{"n_layer": 8, "experts_per_token": 4, "d_shared_expert": 0, "balance_loss": 0.0137, "router_z_loss": 0.001, "init_std_router": 0.0154, "norm": "rmsnorm", "optimizer": "adamw", "beta1": 0.9, "train_tokens": 550200000}
Below are experts of layer 3 (counted from 0) of a mixture-of-experts language model. Rows are named router (the router's row for the expert), down (a neuron's output weights, with its number) and show model dimensions 0-63. Each number is 128 + 24 x the weight over its row's rms, rounded and kept within 0 to 255. Numbers have three digits each.
After each expert's rows: a language model's description of what the expert responds to; "raises" lists some tokens whose logits its average output raises strongly, later layers aside. This comes from a sample of Wikipedia text that the model never trained on.

# expert 37
router:138144102164175185114141168128181122178127141119142177122143152105159161126085120108086185160133120115117150154112129138074166158097135131112134122124084134125135144131127107116117115128180124
down0:127138121104112139154169151139147147163133092124117130091122109122115109121150115139133116151133117128183153130133121106124126142104121112128133128146152135125164117147142107132109116106113135
down1:080133091134067125149112132148139082150156106113140136127138138112144105141119131133119152127086169138076149085118137161171110151078111121145149136122120116143133114127106123148093142136090107
down2:153143152149121115154116126113091139125121145152097143112130117148118124171110124128095113109161112101161131132134129104143126107116134113187117110153151133128085146101132093171131127139096184
down3:183139151069067136156141152141104137167103128143174117123143137149125122124159134110130107130160142151141157095128113121164131131139126131157135113104139146130128112117115118125129148122085144
down4:113128114173161142111117111095126119123135099128169101113171096112108154134141129069158139139123114129111110124115163083112094113136129100160119116144150181097147126107136111134174128141177144
down5:059106198147133157113086129174122151116147144150125101106098113136140110133134092122119126157122130134110132126130120097094097132084138151118098120120144124146166122114109150085118143135135074
down6:106162124116153101119121092065132138142144116098117091133101128148126114128141085124148125136113109108141148089132148155172104152167106086111119143122120107138127144153101135122162081116104150
down7:153170153129133098125123125094086135115108153166109153169088148137162103114123127105165166097164119110135119149138078111105089105109134129083125132103140143126159123177129093145152115141154152
down8:128124141108100150117103143104147109149163141142098154135100108119105131092101132080161104127132130128146116100168158112131134148114108124080144101148134117120141177115122148140112110142122150
down9:128131155132102122130130110120157114134105122136131126156176108119119159125129125189145136115138102128106119145124122136113139148137156133111142140122108116131167128116121133154117135128146130
down10:098126149150113109153169143118098129157142131138096112142154138147142172134104137095145103132127139089117172156136129123166140098137115119114153131153082099136089140136137129119130109107157072
down11:105106112140126158126163075145117119166109105107124139119172109095146087066114144137158136147099115115153116104093122175158129114116087118106130106109129137114181110131118131145078150145144137
down12:120099118106158142141090133121143138154115120116124142162119141152120156170140112100145138129173150142103107187146133147144103152129138086150172106143104102129143101136159139133126147098130160
down13:151128125151080130163144138104115129173131127131144089138094109146165119112136139156164120136131097123127122135110134136139135138134092115073131151100106119116108126087141115105111159119108119
down14:181100123111116165154107131133140113123138128138076129137136100122118115133135133141131088188126128164104148150156113126104116159169093160118096080109083165163126132077135132145120081137147141
down15:135127114127145112111105149115158107167136151114094157122155182154110125100132126112105124143054090157154123097123129129125124117108110116142158155128111107112152093122147132139152172124131100
down16:163123123124154122138140144122155116114131132139150120111114139151169116135132152142118134140150148122157089055160126138182137177193139176179131112106147150154149132142135113100108141142153123
down17:126113148140125144122170122128160144128188123120092121101115085127109110128129114121131157124121163151116139136102120114118090119183136133150113112137123137126135155125145126181138162154106124
down18:087150170099132136130105133125117135121144129113134144128159115118148120137173128136147118112157124152145164129125152173100193100123095143136187114099120130161109121111115124091135107161113152
down19:099108142090180118104146125132099109122116136153123141103159134171145137092140116120154120161119139112069129137138103155169167083134144140097127146127199135119104092103125116150135102145150137
down20:149128128125129098116136145125078085151151106121114156133145106133123135118126160120118134136146146097116105117105108123089104070122124107146129053130137135140145158109079150119172147114135096
down21:128136136137057118167070115097133180147139114128166148112110124095156149163100156136165165143126119121143133108130153076134126059149160132135117146117136091116125108098159118105158111129133130
down22:087130163098130170095088119145153122089169074176131108141096150131128124141126169145147163089120090141113150117122106141118136122125089128121092155149140143150146134097138138141075175142155132
down23:137147108145088134141089140161126138115156146135119153115127145077153140126139160119150121109118118114082136139142140165102151112121124151141109116182159158143099128110132139158144109119106112
down24:087101128161138114160104159122106119160158118122115120132156120110147133111131104122119149121151117105138135103075163133147114126126124126117113159155114132116154134137138130106113109123108137
down25:133140107127154074114114174157131151129110139093122155124117095126100114137111155122165143141125134126160099147115134120135101137141128150110152152117106119138156166152156110158136142157131116
down26:136108160172148123148132094113169092149116116154110146162144102086090105121142108125167136104125140119125148162129106113179125164174111109155118132145128112135125103114099113107162138109127140
down27:111127146108147177149138142131146136109135127114122108132134115116152134118146078110142114080104133148123152142148113175110106067137161131131096126139168102091117135147121149097146146120119095
down28:123177147151155113169124123098137145156123130120111163093104098149054164092149160093122135136134153111110114135101074174144142147096143124119115114174113144142090115140135140105066094158166144
down29:142158118143115131157132157165142114108096108130118166109118137127174124090131139133118126164102210140121135141134151121101127119114136112163138132175120115137159131105098132130132121113141150
down30:135133127152131090158105125135161083114154094112143163103122115174146091187104143117120148084130088133130145156112126111113115092159091110091152143149132098121100111101124129117105133109127166
down31:067157090135145121085143148125114095111104120167169139140137124140142181116142150136135141160134116154141104152139110116134103130136107108161129119129136129085184131098140121131147086119090129
Second pieces of capitalized names after an initial letter, such as T-amp-a, Wh-arton, Mor-gans, and name starts like Man, Mc, Robert.
raises: "ts", "ath", "en", "en's", "ental"

# expert 45
router:132179115154156159085139204120157132161132163124142142099148118114124141136064098112093171147126145118130112147105113120103157156102120141132125115141114137100148145119127120108115120108169138
down0:122091166114111143166091128117171121103149074139100165151114138163163144147119121174106135102126100151135143152141117143139156146150138112084123167166161149154099115145142102079129092102169144
down1:113135138080100122097108094129117097094158126118130134115152145133107144106143149119127130131136188159128133122098137148180165141148176128170101105141159113135107131091145163095149122134096124
down2:177118092099116127159101168205103149178129103145114122119123136118100126141130152151105163133083140102172114119151147117180152162120128162153138160165121149126107157156136160157138117145122122
down3:142135146120165166131113152132121121169106112108120124146105138128156121089142141075148121129105160154125129140132144094150134121143144151073148111107155122114127123136119135159118071138158135
down4:114117086120158163139117135110117124107109133128147156092175185145124142089120090134128123125144122101119153108128163139132144113139135149105124149097128129056126135134098155117117123119152148
down5:140143129104122133141125122082139157136161116107111095106151107170142115105111081148143172160113134124108163133134127080089091138131121116096125112150114122130088146154122113155165176157106072
down6:067111135139157142092141120132132147173159108133184107109112098131139126137127178142128163086144152116119105158131083113139118166165113134133153094127133117134135156094140114120117126168199088
down7:139117108098086117114155125138116127121130162154144167171103124115153138162100130143152106098125154140119112152152153104130138105076101105123148150122153071098087100130157171153164161086152098
down8:143134153130083174121140105128111108101154126160136097130109120154176125155105121122163120086148115123148130136145118154129134100097117124092088123137127101110131115141107112092109089135133181
down9:118108134146110112086163125103122121148126117097103115095120139137085097146078112138112117126108159130124113156121155085113159129157141165187176140171127115149141126103161152128106163116152114
down10:115131094134085159130131114126107113118121062148123100146153118152109096108090090114106152142125112135143181154137108132144112132157113129119095167093109086120122141085134179146168114111124138
down11:160113134138173133132112132124153123136109114126131133118148140114104111140124103094146161157132103120101119081103114092128118136166115127123118107142148112111117121156156131148148142147122094
down12:123104141131145140108112107128119056143120082126139157165123109105115133085145120131072120118097150127132131128105113086136117113111113080117128127130163126084156116102129114129160154140139189
down13:060134112151107129149144153133090148147127099154097126098106133153089132119109153104133095114130093171131098114168132117116113124172140137128164132149147113130107099158150154122165143129152110
down14:171146142134122126140135136127113137185138120104186108128092142119145159086139117145097124183161109142138124091130134170091134120158137117142090143152093155153088100119128158110145129146140150
down15:107117122129127159126106132132148130122119121117140108173151120093156157083089178108105105152140100126139111057141155122145149151094139138153057121176175115133118131117095054136130155131104116
down16:150095095112164120143114110125117107168109098168142166093128092129138088105145138118179132162142106127172131153134127121130128123103154142094168128117173077186093094133097120146141140130135151
down17:116128160136117164125126117154154125158144111149144135116090118106098124102112131135071079106132106103146179181094129152134109148142130155142111113144151152139148132150135126120113149143112127
down18:141155145117123163142107137125133125157086157113101091115144135137100153136140144167133145082154129147130141150093127102146158101155122143160097127114157111099151120126117104077134117156110120
down19:144140117152142142102182124164130106137110163137126098175070169112141144114135153102129129139116137144148121107158118110142134121163109135144119146167132091109124115105124132103109140074110136
down20:169095115131115110126131131132159095116171132149138122112130144158143150103128152100055125165183129140154128122110118103150160086129115129164143129115113121144126121134171109110107145160137092
down21:124080109132165131133095119096112107120150145120113086121138141115107037134142129133084090085137148135205126107127132093114170126157113108118136131118149116115134149148141086127113147088118138
down22:120170149118113145144066130117120140147128149139118101111097118130147138124169112109133063161063080139092101149131069110153131128163158104135123130118133118089145079098142098152146132162166118
down23:139107107131117114143119111137109139144130112081117123128122100117141084157109108138120123170134117114082129117081150096165059121116149127129098132121153122110153167151160161141104116094141120
down24:140127129097121095126148125169152088129134138111120117114166105146141125135133153157092135160144163120138094068106157148096072121151145177162180115118124145102110115106157135144154130100128161
down25:154132136140120082126117117123097098172119123147122153094104139140157124158123142191111156107125102124142136108138165114122114157164141114125093121099132129129133120111089145099067142151112131
down26:125116179099111128134076131116102116139117156162154105111092122135150089096115118109111131170110180119115151081153177153125120139162095122153131083143123125173162134142093127152099158131106114
down27:156102166162062132124084140139132131114119121130124124142122088205126087129133135134104125174151132124110131131116099130125122155100125159140164137104110079101102104111120149131127092072101123
down28:177137111095118131101175151140126157131110147163155092085121088151116107111182123107124124131097166145115137164115140141116111119157133103115130154131195169150117128077096118119132093092108111
down29:129139151151111137138152137115135127128125121178152115091136110130121146124122147113168103125163091063110125104155141114141134143102143137099129109155115145093134124095130098091167115132164132
down30:148148134133156143107114164161116154118143104103112074123111127151082140123064111137102102097154085134153138066141109107128132128136103087118113135104148149136136137135138127149094143108141117
down31:115108146120150153151115130132134120119121113170105104160175135103110124131137151135148123201138114100149145177141152151125136157098107086170131148137124136195120133152125090093128093131133150
Dollar signs before amounts and first pieces of personal names or words after a capital, such as $800,000, Harry, Tom, a-u-ction.
raises: "ch,", "ch", "chn", "ference", "xt"

# expert 50
router:142126153152148141104167152129135102152160133114148171121124110128125153139062096095096139135124149134183115141114140145092144155097140178137149125164094121094135118145137113110113125140154149
down0:115107121093092158120141133114150163161148144131116131175106145118072133105160142140163081148096137153148135105120110111159132133119131142142136119138151108146146103120108115104116133128182150
down1:138151131125121144112155148124143137140113142139105159114130150106097167149139135163129095132135152130133088123144148110142113133132134130117102140157122091160127146110110118111159114188157122
down2:150117133121143143145145147148123123156085130158160155146134153128124121061112127119181137125149116147173185164117129148167120078154119098120102163137148115118079104128095139152124127098119139
down3:100137139142109131095147106083100137119120146167151128186145176143162096195159097127145093142126121132127131148135127117131169110118118146147143153153110118132090119113108122114113110099136137
down4:146163167133102113108144116134126152109168109085106112096095106136115123110124116116081103173125111131129172172131098128127136147121133106086139136133114100147140115101172105156170145086148097
down5:117124122167163181143168140124080157133111136105129121126124097120116104137206124137159134169112091134108102133096109171120092098164102118155144136122160138127127085124150111142090113143115131
down6:084131166120168133120158108127110123104121153166141148091167200142120099093145108166142127089120104099123114110131121137128135135131114129113154079105144162105137150132161128133118125114116118
down7:119125143107156156123112121075133141098162135105147131131181143135127114132077126147141135154125143122100130076114070133131131067167094082152134127154159129112120139127158112089155127088140089
down8:112127171120150113124128129130122157138154092079079145159175114101133134137119149167117105145121154078154132145160173160135123126117126119127155078150114150151140124138093120140088137138135119
down9:124102104148149135093105136126114137149103128127138118173137140121165115160127145117109129129128131155101121108111119101135142164117160138160119149090109120144162092117184127126158112110160097
down10:120122129152113145162089116155130119095178107172120130089150116125152118136124125123132106114172137111126112121083136114109164092105129128116130113140147126118181066139137157121148106102167112
down11:083086111132160161157147121150172079124133127157147142149141115163189101156153126155140110173139093130156140134145111132106165146167138103117127117162099170114118081143156130153136129124123101
down12:124133126133130133144137145121126139122113153125120123118098136110138134136162130125105137127148141114177132135146139138116179141145111149148106091099126138111117131122127127113124117145148101
down13:148164160125130150111106168119092138089184142146152131099141141181149133121185140131101104155146152091150153132123076118130171138125124133160129124131127106154096121089110126101103137148092126
down14:075112173128105142137128084121110109131166110127133147101109099162113149131133073124108122102186166110114115119162169114162109144141105162105134120125163109126114108141136149166079121133129096
down15:103125131138146131146147113108133107100118118134178140167097126140120147135126156158110118151137090138106127191119081155145105099134168128139080145124145147148123130120095127119110114131070151
down16:129163110134134132139146084086133160176101133144157100090159126144166111106151114155128084122113143109091174125144137126198116102101091151121085119121121146123141098129117124080142144108124165
down17:137084152152098132090101127145137189163139126150134165072076141135147165147132148149107187099106118152135126125103114184166154088112151163117135115164156113126136107153139099124141165176108124
down18:072152112131116111117104135100102145110121121141116130085153140130125106132117119144113166152129105143079134112110092111150131153096105151155123112145161125149127162153107141146125116145128100
down19:125124115158148137128134094090131142119122089130122098126108116129111083091149120123157133169148112120131137107157169124130128148098129117095139123128133130127131105131112129108138096101133152
down20:131125147119167144138117188124156130111109125158137102109144117147175124155134129150119117150132122133126147098138129115202168108085082128108119085132124173108104119120117137123069097103099126
down21:133160112119071118119113116132112098117119136110163154140150114141122149111107161097164138138116147106153111142099154121150162136102084124135166140155134138087137127139147134103170085149111099
down22:110141123163115103110116139159109091139111166161128161122136136090147153082115127162111116093133097088103132137127142088142142126117125101143131105152137153111099095138107133110123101101094124
down23:116114145145117117135121092115147081138111126137070139122155130128130131129160122111109133124115109111159107159125113139160139155136141080119161156089151102165131111138079143085086124091153113
down24:108115133120149141170144120108091123106090092117147139117067120121107104150106125145145112117189121081126155114124107124127112165146088125165098110133156131102146107148101111166109137109123137
down25:110131111140128123139072133150116104107152072117098146114121146111135140152116104132140129139115131168114147176168083114151151123116161102096122117140125109132144161146158138139115135115169122
down26:120111134076081156111120135141113103125089175102115131154098080166136140155152112110137155148105098127128127146137123102127114128136104137134109089135099096167167129160123143123150123119134123
down27:122120113107143157127124135150170123104149093158092092136139139125133113146182184078128131136141079163105137134143129116119072148118099153106139137131118111116125131126113097128119113084094128
down28:112140115083110106149103094131113148135097132151145118131139128108087120160142138098148109093150102107151144108146101162111139134070157108130097150144171131141132108125117135145124098138103125
down29:110101136159135149128171078171093115105122139131080106083184186132101161159111108100159166152137146146142127103122147096128116152126132131122068158151140117134083100121120122162096104105142162
down30:158133143170153125139118133100123129076152126137123117118118138140155143131094062128156104125105092111125117121140110150132070132126143088160112123121124117120144115109111111139121149132101115
down31:140119093134126136146145130105122161121132074113135153112119147079157107125122153109184176100111149100128123122192118134118148130108141140129151144110123117138105111151112116104138131121141128
Vowel-heavy final pieces of Slavic, Romanian, Japanese, Italian or Spanish names, like -iro, -u, -ini, -ia, -ina, -io.
raises: "ific", "en's", "es,", "istic", "ething", "istics"

# expert 13
router:146118129135152154147171138112130109167146136132145144103120131140160143112098087120099120145161130104157124136125145139106159163098139133151134079179075143136123152148112109080091127118137141
down0:133166133133124130133132144121117148107127113122093162117171130143109152104088098175115115110109116158149116137123136163143149131129105146144142131127106123116138152145157118141100135129135129
down1:094108167152149165141167134130149101145147149131112144130101181148115135142104145116095097125129130152102140161110094110115117104126162109130108141113141109166117156140134081125170129116110165
down2:113137093112136121160123175156120115107089179168115116104146150100129124108169092121107110172122157116136134145136167154142129121122152119126133152098119143144134141109128190156152109115113089
down3:121168123165169094133134142104123147110080120120092102129195151153131156135124145167114136154130159174095140134150116117127144151121086147079097157185109114134126113128116146086108086119103141
down4:159115102139109163076116132114154143110121151123168113098070142130088116130146115082078141089110153139110123118075128119128156111137096134160118150131099129147132144139130152145103117131140125
down5:113130117145106113099123138152151111103127119113121104129111096175118116128127129107148134156105096161083137138108099125082132141087104161113148169116127153095148090123186147136150116078110120
down6:127154100120111104140141145114167128147138140135124109112131116153077137112142125076090123141121148120137151139147117131151156112129138133184132143125098152148123136134153129098142127191159130
down7:110125113112159087110154164159120112155149139124133121112077068133135105182131164121143130101124098140121117117086114116108125150140128141112115125177143144134148119100126094169141140120098139
down8:079104125138170108111115117128146132120137082144153106139132163129110100134118136126131149153142122151131126129122094117161110165102100097093115137112143167163155143085135131106140142079133103
down9:129086116145123178168133136112104092149113114120159107171131101139127120147164098149164112103118122111177118092187099091156146159107107133113100140103104096110139110117121143106103155112092125
down10:139173149126094130189134099151109134109108152118127080120106142174152122129100135106104108130112149119129108100097178123128100083136132091150099168136124141128133165112116142099110146118102121
down11:132159074130119081125122126146154176131143122135123157149106143094082110122108109096125095113126118122165187151157129104124111133153158111112131162120132094095160136122149117126148157109110133
down12:120133077097138106093107075119128110131134149110135187089128097148156138120081129107116129177115173141151158088116131169137114158096120127111145159115145104144125100119126153164078128113134107
down13:134147123164157129129128091142186135108114121136107087130107132153148179116070159099119108151085133087097117141125133084141128142137114110151164098169118072164094121135116127114147128089139101
down14:107112148125175109098125113131162159139123168125132099112155139065100130123175105137140108134106119146092096073149158139084160109116141130140112119140129098112128110108087090128145141141105126
down15:106128121146137143120160145124102107108103144128139150139131117138126139086128127122122112135065081150152110083194132148125126122141159145111114153104130153156132116073138122151115085145179115
down16:139126096152156086162156122157169147118107147122126107115105179104206120125167125092118099091121109145162118166159132142129153100101150126124165142131148113155143117144114137095103108153160123
down17:137112147161134131128128136079119184108127132099124121158134121155135146135140140074130117164102110152134119125098095119132096115093112108150122124112116100121118149118104093091128079101110151
down18:144135143123125149096077113116169106138146135110072112125146137115121140153104124082149120143117154130153122104128100092148144120142129161092144125120113138122125159117109156128143133122145127
down19:151112139114132161116134149111141153114095122129086106142085118112101139118130143113144109154165127139122131111102133138140163125190151157089118147143135160153144167103142111123105149104111106
down20:117121114118131118129130139095129127149122141121134145081131131156154129138100148110174153131143138098145112147149132160144127120131148190172147160113118160126165146147119125099092089127106155
down21:145115143092129089118161140087124136143153111125138097128175132127164113091145070111143140145122140122096141141163114136169139157187155133098136123109154120162141162149135147125108108107154138
down22:158168136146133112103137142142154154125110130088123116101112105148154142145128126147145145157163154165153168154108130163140101128140164114124148108107083129120149150100166121152148138111125117
down23:119138100141096125163098101147138134119159143119086145186126109130167134137141107123105132136108110139144076111099143128171142116095190173124136183137103124172132116147139139126136122135113178
down24:163132101173122099166123135154129111095152150151085132137120107144080117096139146092176143127132083148111137103154123124107113141081132121125116111130112133137134145122137139145127104100105151
down25:123124088137140134110169136113133119119122150154147160106105132126150119071130098122149117113116134094102125112148142080190112106128149114122101134135115146102137159129071135136126159133165147
down26:112172121110093172137119139121163120121129125173117100098123149142127109101154122161159145111153148154064147090170140111170103118142123099134138159170124093154121137145105116130113185127158128
down27:117173130118113114151110117140119092110164137160146127121171132114123154121130099119119115125136129116105161078113114096133094110116157124106174118129153138115158122114119117144102122152147123
down28:125109093086126148181114132109170143125141128104121178127151134100138122129129117109124148164086116157168158156140136102149156148126143075113182069133133115131112112092176145144149096101120120
down29:138112120160102092125162119141124125157149124132140120132154113119124116134117095106123115094115118141158078144148126125138118122139144113161133139164155153193152146142120118139147116106120154
down30:112165148093120067111129111157123115134113115116136121147108124091133157139131147075138147095119140136178112139160138133127093122130135158118117106097081117125156093090113127139126115116144151
down31:128141130136170124156143118103116126154177151140165120120142125101131144106104124145167145129105135154087120113162134135138124088126129125123136109117124137110061117140139155149101089107114114
Complete proper names ending a name or place phrase, such as Jones, Wilson, England, York, States, University, often after New, United or a first name.
raises: " |", "'s", "e,", "=", "’s", "es"

# expert 54
router:109156151165173136116125110094168088158147140138161135107133130154136137104112095122122164133138148139164139150119111133114151133079162147132140103182099172105114134123119122144113080093133148
down0:188139142117145179113134145131120130152127115153122152110144151153147172144124154104160110159137172127139139170113123150158105081113145139116131103137086110144121174104138121130145131154132147
down1:098134135153166146142134114171151162109138113186130144085125104142104156138126135133152139132159100130115124116096116115140142116121103091093099146155180140107177144126149129092139164120145144
down2:127121098135141113099129080105111165118128132126103091182106109129139141178099191122127112102115156119136091143088079138130113104099149126088135090134139122145107112135155154112142123124152108
down3:129153124180085097106051149086122136153154165138156160125144139135103100153100117154170132103132108084156122087143096165139122145135134189121186121083118145112125090117111116118102121135079139
down4:140162097134103115133123120118141116101142192114164109151102098169141169102131099125177082137115128135087148125118126098116104111100111161115120070124139124110119127137132116088138140114110126
down5:139109129124125132118104120156140138118168146119121120118148107132103104141078127103150148157133129121147114157063096113147114132133120130139155120151131112116166102130143152146115118122133140
down6:137146112135126102106115149141133115126167115132121119131085116123141165171103138125109141123092095149115092091151114113147098084122124118167145213149162118145149111100127098135132122161122128
down7:185104107148123116124156121148136135146140171106107144137137091149116137159142168139119083199107118149152155117102129138112162095108139125113119138162100135147121154142106099144120153112133113
down8:161100160109125142108153097129146077112149124113094096146159124156087103095155093162122139115148143129126110119077123137146122095118104106154091076149102167193152088098092110127156141131120118
down9:118177143123139171151152082163107161126148151142108118160100124134164111150129086140119126122142180146140148103115105139145160161124115147128124165098123127175066101084110168109117142130172120
down10:110125134146156125149105171180098144123115126106138163131095116128134126165120127103108136169128074130107121112130074163162097147129129142151109113094123173150122117117123129132120135138119149
down11:148103113141110126117154127157152116104127111101171156162087111145124092143102112084104121092141159131113107172112141134156126111112079151141102159162088146148136086115161105074153148107120120
down12:131140147149150103136107127142145134080147122056125128157133145142102160137102158117111145129126134134154140163124078145103162073161137110100170105137128106140166156106125121108058107097124116
down13:101133165093155116121110113128109093115127158158134148149143121099071162094093122121128115160148149120127083102135185149147120127133124128168101107131097119133108120175102120130095130112148134
down14:112101160109114074167131198141114121092138155145133109129113140105137145159091124106146115100162113125148118110141125125122126173136110112129148133107103138173152100114153120130088160110130099
down15:141100105154120103156136151155102102114141129153163198126068133121123131091132153131145119125123129147145129125132092144095131130092109133134098144103118126147133070148140129125108131111128157
down16:107091091101144084138147182130128154111111126099125111112155122131135094166154134157109171135094111152129130099112136094139099113139095152119080092102135140123094128113138103126157121101080142
down17:125162159167096134142166137133162145159082158117118115128123126100121154108116114091135128119152119110123116131143132133113077110154130110141084128122139104123095121104139132149142125157110147
down18:120114163130084091154139094127158122186111129151160125132148133115159123118116122116123112132070134128160114144144072132158144144129105129126111146142128113151121107102121118109151094148124127
down19:148145103149142124118114162085129148141127150134146140104122125134096109120140165161149135167149127143166136125162124171135084143079094120179130134145165115159171126139158149137154135142118124
down20:112106131135142102077199150119093148139096111097107113154123137129100133149142083153139124155118137117084145086138125126137146149164114179120159115117120128110149136149158130167144131137085125
down21:108109121167120133165127142098080108101128160108150139148120124130141160134070106179126146143130042141135131160167108120157134133139133122127113119173127143125132111127159103127140156142174087
down22:161101137097127142157150159116155131105148184141133084147177162102135131130114125111105123105140125141091121141135131164113127122103142118153123183108140181155137193167135131141154122097138155
down23:107148131145127090126089140134096117136148112143140128135189119128150143125129122119133159112124149114131102144124089136133110131150113117079116136112150162121120134133127116137108146109145141
down24:153120102151084120092128142142193093120163105147135121110112122107156108112107123140108094108094152114161129118142112123119137136151155103168128140116113123146128137116119116147162143104109150
down25:166125111133132150191116114092158137062116124136110123085105094154115150157156149101109144134103117118127142117144103105139109136114107158102118111133140153110131128100121126153154097101142117
down26:127142164114107111143162163098102110113156121148145133133141129118141147140127137164122163123134144169158129170117124130160158114117122092139141092098132136101097092114141150142139096127115127
down27:122114117127137131110100142092165182076152093129134121122146145123125150127125096125147142158137106132101150113115124140108151092139139114120119129121133113173129087158095087148135104082130097
down28:144147109145131112145118160134123127149109121137117061161123096156131114146130142115130119157149134121138149143088130151114086152177136093157127155100125110112134114103113142113101168156145133
down29:145040143144154168123094113154102110122124133102104113101124080120128176121091139116121095119157140160137166137163132113150118131111125100137139110136124139112105119144127141117149148132091119
down30:118137103121152147118145110090109096130131118140156140111129132195108154083157109144143106128132145149106145122093103104159150170147105097122126142129151149136124168126126142137118095152128112
down31:155137093110125109132164137117139122102131140132127147139111162129169141133104160159161149114129154138149129117110098126146128089140099107163122135140136135117146118122109146132139132131125122
Suffixes and words about government, education, politics and sport, such as educ(ational), Public, government, politician, basketball.
raises: "ia", "ist", "ity:", "ious", "s:", "ial"

# expert 24
router:153146132128158124117133137114131092154145154101123117092162087136126137144099095120105155130101150143165082113097133115100157113133114160143198099144122121118128151131122122145105123113148129
down0:119135147176115105129119101113142170102138112146101150110128141106128170171161092131118114154117131119148109141064133088137136107128182144094158094124090128116098153127149165106124158132125122
down1:112143074128121072146131134138126112162142130152106141128107117069111169098169147155124076112148133114118131113152122145149103111170147107134141133143154139094144146139137064119142131161104168
down2:133109132119166126120137129110117155127152139082097127131145131110144135124120130124118091109179161136144109106135091166105166120133146119115143135131140162134151092164127128135157124151133080
down3:091132166150137130141138118122102157122183169150107067091122130122168136134131101181129145099106171124107123125146140148132143142173110136129128081165155115131131121122130123097098143174124109
down4:104128104151127153154109122131120133129117157127112124201141136170103147135126121106171124121092134125127113139135149148131116143137100065125165136104177107117148143111145127135132144147141120
down5:114113167161153112137098159104128124132157128154126136117146105111144134104156091139170147113089132103105135164109122089131155146119176117134151135159125142103122113143110135186144119099118108
down6:133114167098111179096127126082176168173145128158148145130152163113107121133128082150099139103131117117098142135151105169165115154145119119102126144135120152152109129154139139124058148135129110
down7:153172104154104087110162126132150125126084164076111132083139144094106107142110127125130092146136165127135146100133106110108137120139152121135187130122133147128127141080155111153113112114127116
down8:095139109126134127098160099121206089114153174159160155162162175117137133119169119116136116163164156115146128108141091143147166099158153144114109142126111114162141080094109115102137147163137139
down9:125106130134146104134127105148175138127119112141149135080129099132132119175111114125099113140106117130093125093115188053149098110127099137140136162115177121154134124137074102160109107163095112
down10:140066137171164105126174155142131125124105113121145115110163125115154170125167144092145155131151103117120123136095092165157125104132144128107144125137107152144162103176126075176128143121110119
down11:121133146124174127135153158117079133141134108140139165108073156097147150158110127136081115078153132120087115129150118136122149146132157114153110097123171121128171122133082149115107180175129160
down12:126106115121120119114093113119105139080148132117145145141126085103139117127150108171124079110109104139095177156121171133120123145152105121130115158149107129132100160095120113150061104117119145
down13:116094152121128117142092147111149094180090119135113086115153161096120113110147093130089120153162142116138114117141145115058133153123140164115139145143133096136135142146116108132171118089134132
down14:138127098161129141137086122160147119131143139116133121091112130139126101107154093093113099095110102108136135134102108119112124115112112168109136140116100094119150121098120124098086155107117150
down15:138119106143140133121153125154139085138157127099094137158134150069143120133142120134106146064091130097122152112153166098139132102137131103169157104112127139129121143109138145112144106147086118
down16:149131118174101112140151125108104112145135143109141124123152119156137141148152122157122143127173180080100131113109109074085150108144137090134128125120151151095080093167135138125126133129097196
down17:102114118075093155122106181136114109088131112144133116102136128107134183142108153139151116136118188174098129115119146135133131136151108183186109125164128117125145152140130117133130105218159100
down18:128138133122107113137117147140121155124086107117091174128120132129156140132110124151117132121119134116087136127113124143130115127123112127123107129138113128173107084109133081101119094157136149
down19:121156146133137147121135107098132150112122123110152100125099154079135150115176161125139120109132140199107155143186107113073118096131108097119150154145153128109128127106125115095112124129122091
down20:170116104128117107113118143108147151104114130096132126111130178172186099123119137114134137127098136146171135136115140142152152178128147106207158182136136076129123134115146138120184115135086144
down21:141125136155115124136128150193121152137168130131150117088104106143128166165111133146099156115137123173189150116153133088101114127134110125150147133116135092094162064119164132163124151136129117
down22:079136103111102136161125124139123089091134111140118082147151142130137135152142143129158102088171101144139165096103160104113167145118108166139108121130125111158132104098131169115125082091151138
down23:108141140123100136118126113137179121068140117109178133157104124143108172119164133099130142084139139123116102132148132121135123132082132116134143126139138118142135123122099119134160078131117172
down24:106122131132093137152143101119142127205122137104124119122092125141100095115120157104148136098100135150153183149139111101093093151103104185101122147121135116145119112102079147143124131102108139
down25:116125119128113127107089106158132151129157161138164139124114125080146114167118187165143098089129120151130102159159145080119119203130145142114091104135109131139132102142125126101162139138135136
down26:133075121159127149185135125133131136138160126124142087141111151100069109158162180159157112116122092152163072098139146122138175109126135082161121194122129137174161142131130097119137147114126122
down27:133129092112065127094139101101070126147085127098138095117174067147145102123139099132122137086120116180117134093081124118160096111095135094160088138131141135093152136139125149102167149120141131
down28:146113129130154131105138110120146101106121139068146139121165152158164133129136152154124144098137098150111105116102114135136137100109101168098131113113136135128112131164174096127159102095105097
down29:120089127141093104107157148132083174123088104106124117132090131160140162103158137136114137142114127110123065121119127103146138109163132131111125122101164101126147108116151138116123135126153165
down30:121123111159105095137134133190118088151147128135201101119125146113149093095096105133135123105120156105161097145111097121142153172108104096119102125082101121125091103123137133141124088177152082
down31:152148133171131110140155111106121092121158133137127110140116155100125124113125153128139162132132150177139130135104144140134124132144141160134115154111131099111158100071124129082089097132158142
Inner pieces of foreign or personal names, plus list or score hyphens and "or/of", such as Ge(or)ge, Amédé(o), Hon(or), 3-2.
raises: "ts", "es", "c", "k"